{"num_hidden_layers": 9, "hidden_size": 320, "n_experts": 96, "experts_per_token": 2, "hidden_act": "swiglu", "router_score": "sigmoid", "balance_bias": true, "init_std_router": 0.0397, "lr_router": 0.000748, "norm": "rmsnorm", "batch_tokens": [65536, 131072], "max_seq_len": 1024, "train_tokens": 622300000, "dataset": "wikipedia_en"}
Below are experts of layer 3 (counted from 0) of a mixture-of-experts language model. Rows are named router (the router's row for the expert), gate (a neuron's input weights, with its number), up (a neuron's input weights, with its number), down (a neuron's output weights, with its number) and show model dimensions 0-159. Each number is 50 + 10 x the weight over its row's rms, rounded and kept within 0 to 99.
Before each expert's rows: a language model's description of what the expert responds to. This comes from a sample of Wikipedia text that the model never trained on.

# expert 46
What it handles: Final word pieces of foreign surnames and place names, such as -stein, -kov, -bach, -icz, in names like Panarin or Belgorod.
router:42 53 58 59 53 57 49 70 34 53 45 40 43 43 47 70 45 52 50 66 39 52 53 49 41 56 42 45 25 44 38 48 51 40 65 64 21 56 46 58 47 53 50 41 58 41 44 64 54 63 38 51 55 63 43 46 37 37 39 39 52 55 41 56 31 37 47 44 51 46 49 54 53 61 45 46 38 37 32 59 60 51 55 50 46 49 44 47 37 66 51 42 56 57 59 35 51 62 55 52 57 38 59 36 63 61 53 46 60 51 47 52 57 49 36 55 57 39 53 62 40 46 50 44 40 25 51 63 53 56 49 62 63 48 51 48 32 62 41 55 40 41 44 49 57 47 55 50 47 60 51 71 68 61 42 46 35 40 43 53
gate0:33 37 23 67 42 69 55 30 34 53 47 46 70 52 44 44 43 57 50 44 52 43 63 44 46 47 61 45 32 39 61 47 65 39 43 53 42 56 57 62 51 47 44 42 35 55 50 42 65 42 51 56 37 33 49 55 49 43 49 44 51 58 57 48 58 40 50 52 56 56 54 35 55 64 66 34 34 38 61 62 51 58 52 33 42 40 47 59 35 50 60 64 43 59 44 52 48 45 49 44 54 47 52 44 49 68 52 43 62 48 61 32 50 56 43 56 59 61 44 51 50 45 51 56 53 47 61 42 60 46 59 47 62 51 66 66 49 61 54 45 54 52 69 56 36 67 37 60 67 63 38 30 50 50 41 61 55 62 58 49
up0:17 40 28 56 57 75 60 45 50 48 73 42 63 48 45 52 45 40 51 58 61 59 69 57 49 41 57 58 50 60 52 43 61 45 45 54 41 55 46 36 52 59 44 46 43 65 49 51 52 55 47 50 62 65 58 46 44 35 42 50 50 72 59 48 55 53 69 54 44 55 31 48 50 48 54 25 41 58 53 47 52 27 55 41 57 37 51 44 48 47 41 64 48 47 45 45 56 51 59 51 51 52 60 52 53 35 54 40 53 51 52 51 58 36 32 50 53 50 29 48 55 52 47 61 60 33 69 44 51 65 44 54 57 58 45 45 33 62 55 56 45 34 56 57 38 56 55 36 49 70 33 31 57 58 52 49 53 52 54 48
down0:57 45 47 60 62 42 49 29 53 27 32 55 41 48 69 56 45 47 46 64 49 69 55 43 57 29 55 69 46 52 41 54 43 46 62 42 45 55 43 44 46 49 61 59 43 48 54 52 57 56 62 44 45 49 36 50 58 57 69 54 51 62 56 37 45 36 60 65 61 36 37 32 54 31 40 54 28 46 50 51 43 58 48 40 32 22 40 47 52 58 60 63 47 61 37 57 40 52 36 56 46 32 39 45 51 61 47 40 58 48 53 39 60 57 41 58 38 57 46 62 30 55 53 48 43 60 44 55 51 52 56 54 51 60 50 46 50 62 37 46 34 48 48 40 45 50 41 20 57 58 33 58 38 58 56 61 50 56 43 44
gate1:73 61 43 35 32 54 44 60 41 49 44 55 58 43 58 50 57 69 57 56 41 56 21 33 51 53 48 42 45 41 61 52 71 66 46 57 41 44 53 63 47 56 36 50 46 43 49 49 52 53 61 40 52 45 41 48 58 49 43 56 67 35 45 49 42 46 36 53 55 65 66 75 55 39 47 71 64 54 55 44 46 43 57 41 36 45 48 59 72 60 51 54 34 46 54 60 55 52 45 71 65 48 34 48 46 46 49 43 41 45 33 49 51 45 50 59 66 51 51 65 48 66 35 47 57 50 47 59 60 44 54 37 31 51 51 41 46 40 64 55 38 26 54 47 50 34 58 70 57 63 51 42 38 49 48 44 51 48 43 67
up1:40 47 70 37 40 68 57 41 81 54 58 57 48 42 42 34 56 53 62 43 72 48 63 55 68 50 52 52 56 41 38 41 42 60 49 46 51 48 51 58 60 38 57 29 73 24 51 43 51 45 46 65 51 37 36 50 55 39 56 36 26 49 43 51 47 47 47 45 68 41 48 48 58 60 37 53 45 47 52 61 37 40 57 53 44 42 56 62 54 45 62 52 68 49 53 50 47 68 47 38 44 48 59 38 73 41 52 46 61 67 56 44 49 66 52 40 38 45 41 42 60 52 52 57 55 46 27 58 58 60 37 23 58 47 55 41 41 33 51 51 55 49 54 48 58 57 51 51 55 35 40 50 36 53 55 66 43 57 42 49
down1:53 45 48 45 43 52 49 43 51 56 53 24 34 42 48 41 46 42 37 49 55 61 58 62 53 38 35 49 35 34 51 33 50 64 40 57 59 52 67 27 71 58 43 38 47 46 47 59 47 47 35 34 45 61 53 52 48 70 36 48 46 62 28 44 39 36 51 52 64 36 63 30 35 59 51 54 57 53 60 41 47 67 52 33 46 48 51 60 57 47 71 36 37 33 43 49 69 47 70 47 42 50 48 45 45 55 53 44 48 27 46 24 49 47 51 68 53 49 62 44 51 49 64 54 55 41 59 39 50 64 48 62 58 54 52 42 45 60 50 68 35 50 45 63 53 56 38 55 43 55 53 55 65 74 44 32 33 31 38 53

# expert 6
What it handles: Vowel-ending pieces inside foreign, scientific or chemical names, especially Latin species and genus endings, e.g. -ensis, -illus, -inae, piperaz-in.
router:49 62 67 41 46 56 49 51 49 71 43 35 52 54 44 60 57 61 46 52 40 58 42 58 48 52 47 61 32 26 35 50 33 54 56 46 36 51 54 61 44 47 39 66 58 29 47 49 47 46 39 46 60 55 47 48 48 50 48 40 46 43 44 42 39 32 43 51 57 55 50 64 50 48 61 61 55 43 39 55 56 30 58 56 54 39 40 51 26 58 57 42 33 49 54 50 59 65 61 71 44 44 60 44 64 39 55 45 53 50 47 58 57 63 45 40 47 46 51 47 40 53 63 59 29 44 51 52 50 54 59 47 53 60 49 50 41 51 53 65 47 43 44 39 56 42 38 41 43 55 35 66 63 39 43 31 49 56 50 46
gate0:61 45 57 63 44 66 49 41 46 63 57 62 52 47 33 52 59 66 46 61 54 36 40 53 65 62 71 59 56 61 30 54 65 60 55 35 59 63 58 59 24 33 49 64 45 31 36 45 53 46 45 48 49 39 63 43 54 50 48 44 38 64 60 50 33 44 42 50 55 54 55 53 57 58 55 62 57 28 38 51 72 33 44 55 42 62 47 46 59 54 35 37 32 60 52 49 56 63 52 54 49 49 43 45 51 37 71 48 54 57 58 62 61 54 57 55 50 30 43 36 43 54 66 62 42 36 56 47 44 63 58 54 48 50 48 57 53 32 49 41 68 41 44 44 56 58 43 62 54 43 56 45 59 51 41 53 57 52 45 43
up0:43 57 55 40 58 54 49 63 51 37 58 45 48 40 30 75 55 26 56 46 65 46 64 41 46 56 41 58 64 41 51 60 48 49 58 55 51 43 42 37 47 30 38 47 42 54 46 52 40 80 45 56 43 58 42 40 39 47 46 58 53 44 57 38 53 63 49 34 46 51 54 64 62 62 35 66 39 47 50 72 56 62 43 45 45 53 41 39 40 39 43 48 54 45 51 48 61 72 55 55 45 44 30 54 44 45 37 69 64 57 54 33 56 52 33 53 38 56 54 51 63 60 43 59 40 51 60 33 52 37 38 56 29 44 69 33 60 41 69 55 44 53 55 49 36 51 53 41 44 61 67 54 46 44 45 45 45 60 57 52
down0:41 42 40 34 60 48 39 58 38 52 40 45 45 41 46 49 31 45 41 45 41 48 59 40 34 51 76 62 53 54 58 58 61 51 50 39 41 58 56 44 28 69 67 49 60 56 41 47 63 45 58 42 49 48 55 60 56 27 50 51 51 51 50 57 65 52 59 54 41 41 33 47 49 59 52 51 48 48 34 44 56 59 51 38 58 41 29 63 63 62 51 48 72 47 58 35 27 48 44 70 51 59 31 58 32 42 48 51 59 42 65 71 61 46 34 48 47 44 43 63 42 54 49 45 70 45 41 58 55 48 56 42 49 33 64 48 36 52 45 52 52 47 44 31 51 12 53 52 52 55 52 59 41 39 49 44 30 45 44 41
gate1:60 51 62 62 54 58 51 53 47 48 50 47 42 42 58 58 50 55 37 27 55 64 39 48 66 48 44 66 34 19 59 53 44 55 40 55 66 53 69 41 39 52 49 63 51 60 43 48 50 53 53 43 46 47 47 44 34 56 57 32 50 38 53 48 55 46 37 65 53 28 51 49 49 56 54 37 45 39 47 53 44 55 39 53 49 34 43 53 33 43 57 55 53 35 56 61 41 32 28 72 49 58 46 46 50 51 53 60 49 64 45 59 46 38 41 47 66 31 65 41 46 48 58 63 43 53 66 60 50 55 58 34 66 55 55 48 59 40 61 53 53 51 52 40 44 60 47 50 47 46 28 34 56 32 60 30 60 54 69 48
up1:65 43 34 60 52 32 48 41 59 55 50 51 65 53 50 54 38 61 49 47 60 40 25 53 61 65 50 39 48 39 37 54 43 34 63 47 47 59 42 55 64 35 35 51 49 64 46 58 59 42 43 61 55 55 73 42 53 49 45 42 49 40 48 51 42 54 31 53 39 53 52 58 50 58 55 62 40 56 45 25 39 38 55 47 37 64 65 50 79 52 47 35 47 35 45 59 46 53 45 54 51 49 61 46 42 45 43 72 68 65 49 52 54 37 55 62 35 40 44 56 47 39 39 42 57 53 64 46 50 52 52 47 49 32 39 49 28 54 77 52 40 75 58 67 48 31 48 48 36 40 53 58 72 54 47 53 62 66 47 34
down1:50 54 55 35 44 68 64 45 59 70 62 59 29 71 26 54 54 63 64 64 42 57 41 52 41 42 63 40 56 54 34 72 47 72 52 51 51 48 64 51 41 39 48 35 51 55 60 54 52 64 48 45 68 55 42 66 54 55 50 73 46 43 52 61 55 41 52 52 38 54 23 60 42 51 46 61 44 49 37 49 53 39 36 47 42 43 80 56 71 49 62 47 54 53 54 49 54 62 55 69 59 40 62 68 42 49 49 44 46 62 30 51 57 50 40 57 55 33 52 55 55 63 45 51 65 56 35 51 50 46 49 51 46 51 53 36 66 55 68 41 61 62 29 50 49 31 55 48 36 63 51 55 39 47 65 42 52 43 57 50

# expert 37
What it handles: Word-piece fragments inside foreign or rare names and words, such as Gelsenkirchen, Ancelotti, Linnaeus, Tolkien.
router:43 53 68 46 66 43 50 66 48 68 28 42 38 50 54 52 60 44 49 73 43 40 47 39 27 48 50 43 45 48 33 53 47 34 60 39 41 40 39 77 47 61 49 58 68 49 45 66 40 46 44 34 58 40 33 51 51 38 44 57 51 55 56 35 37 51 42 64 56 70 53 60 52 50 52 48 38 46 37 52 57 35 42 68 49 52 28 44 33 53 65 49 47 42 51 31 48 54 55 64 66 38 54 46 47 63 51 45 48 60 51 52 48 48 43 48 43 43 53 57 28 53 47 52 38 48 37 59 57 63 56 53 59 45 45 41 37 48 31 67 44 67 42 42 51 50 52 50 47 52 51 61 57 80 75 38 56 50 49 49
gate0:45 49 46 41 65 54 59 56 30 40 47 46 39 59 53 69 42 61 47 62 64 64 52 37 40 45 47 38 52 34 42 62 62 40 42 58 42 43 60 50 50 60 39 51 45 56 49 45 41 47 47 41 62 57 44 53 50 43 65 54 53 57 49 42 57 44 46 59 46 68 44 52 64 26 31 62 51 49 41 29 63 32 37 49 35 36 45 47 42 57 49 60 51 66 49 46 57 55 43 52 50 56 49 51 57 65 50 36 51 50 39 48 37 32 51 52 44 52 45 38 41 55 53 57 49 34 53 56 48 55 44 51 52 57 59 40 25 40 40 51 48 43 39 57 54 59 47 46 25 41 43 38 59 54 40 40 52 57 60 46
up0:39 46 46 60 62 45 26 45 55 73 40 52 39 55 59 70 53 48 49 47 60 44 60 57 36 47 46 60 67 38 62 65 53 36 47 59 51 36 34 34 45 50 39 58 37 57 57 49 60 42 41 56 65 56 55 46 49 35 52 47 40 61 57 45 59 40 35 52 40 57 36 55 62 35 39 65 55 35 47 44 66 51 48 71 51 58 39 42 58 35 59 55 46 73 40 49 56 62 56 60 32 73 35 58 37 30 41 53 53 53 45 42 42 38 57 61 34 52 28 49 54 51 40 51 50 53 53 42 68 66 41 60 44 56 51 48 24 43 46 56 42 53 52 34 43 52 42 58 47 51 51 48 61 51 40 30 63 69 40 41
down0:76 51 40 37 38 41 39 24 45 62 36 46 45 40 63 50 38 53 62 38 62 48 50 43 59 52 79 38 46 63 47 45 43 46 42 51 47 51 42 56 45 44 60 53 49 55 59 44 42 59 59 65 37 45 41 69 62 56 50 43 55 46 50 45 35 38 49 38 42 69 43 39 59 40 53 50 48 45 40 44 73 51 48 27 56 60 44 66 61 50 46 54 51 68 42 54 50 50 55 44 54 52 48 37 54 38 54 50 54 32 45 37 49 47 50 69 46 62 56 44 68 51 49 41 53 22 45 45 71 51 40 58 51 37 59 48 44 31 53 49 55 54 59 72 36 44 70 40 43 34 58 47 42 34 43 46 56 45 58 41
gate1:53 46 48 43 49 52 46 54 52 49 46 50 29 61 52 79 45 68 49 68 42 56 46 39 37 52 38 56 56 57 48 43 37 43 33 58 49 46 68 55 52 51 39 52 26 43 53 48 44 45 60 49 49 48 53 57 49 28 64 54 48 53 47 45 47 40 50 61 56 53 55 41 44 46 58 33 71 46 66 53 57 42 32 49 62 39 34 53 34 42 52 45 44 63 58 44 36 59 55 52 59 48 51 48 45 42 67 40 47 60 45 53 41 42 54 52 42 58 51 54 63 60 65 51 52 56 45 50 48 56 44 52 58 43 54 73 55 53 56 50 53 45 45 56 51 38 57 74 59 43 55 28 55 40 38 34 66 47 63 63
up1:64 63 51 67 55 46 45 55 47 36 24 47 58 30 50 47 50 45 49 36 56 44 54 41 47 50 40 43 40 57 68 42 46 69 56 58 48 72 55 62 48 50 29 51 62 70 66 64 53 38 59 62 49 57 40 44 37 52 56 70 58 62 38 45 54 63 68 53 57 43 46 52 29 42 47 28 47 40 36 62 60 48 41 54 43 51 38 48 38 60 51 72 28 43 34 33 53 49 54 44 39 45 40 48 48 65 63 73 62 33 53 49 41 58 56 40 47 69 65 38 38 39 48 57 56 36 66 50 54 35 48 40 62 55 49 56 65 61 30 36 44 46 47 60 34 42 38 60 55 44 59 38 56 48 63 55 58 63 46 44
down1:51 57 55 59 54 41 63 42 74 33 44 47 53 46 35 35 36 46 45 49 54 48 57 52 67 48 47 41 64 43 59 27 57 51 41 42 58 51 44 51 52 52 75 51 57 60 48 46 54 53 53 49 44 42 51 43 45 45 42 30 65 59 34 52 48 44 60 33 44 56 43 42 45 40 49 64 42 55 42 33 40 49 41 50 48 50 54 53 48 50 45 33 63 38 50 58 59 59 58 59 50 51 57 47 54 25 57 56 59 55 60 52 64 41 74 69 49 46 42 45 42 58 43 57 54 53 64 46 58 45 53 57 47 33 39 50 52 51 52 43 44 74 50 52 49 60 33 42 56 34 43 50 49 36 56 45 48 47 68 60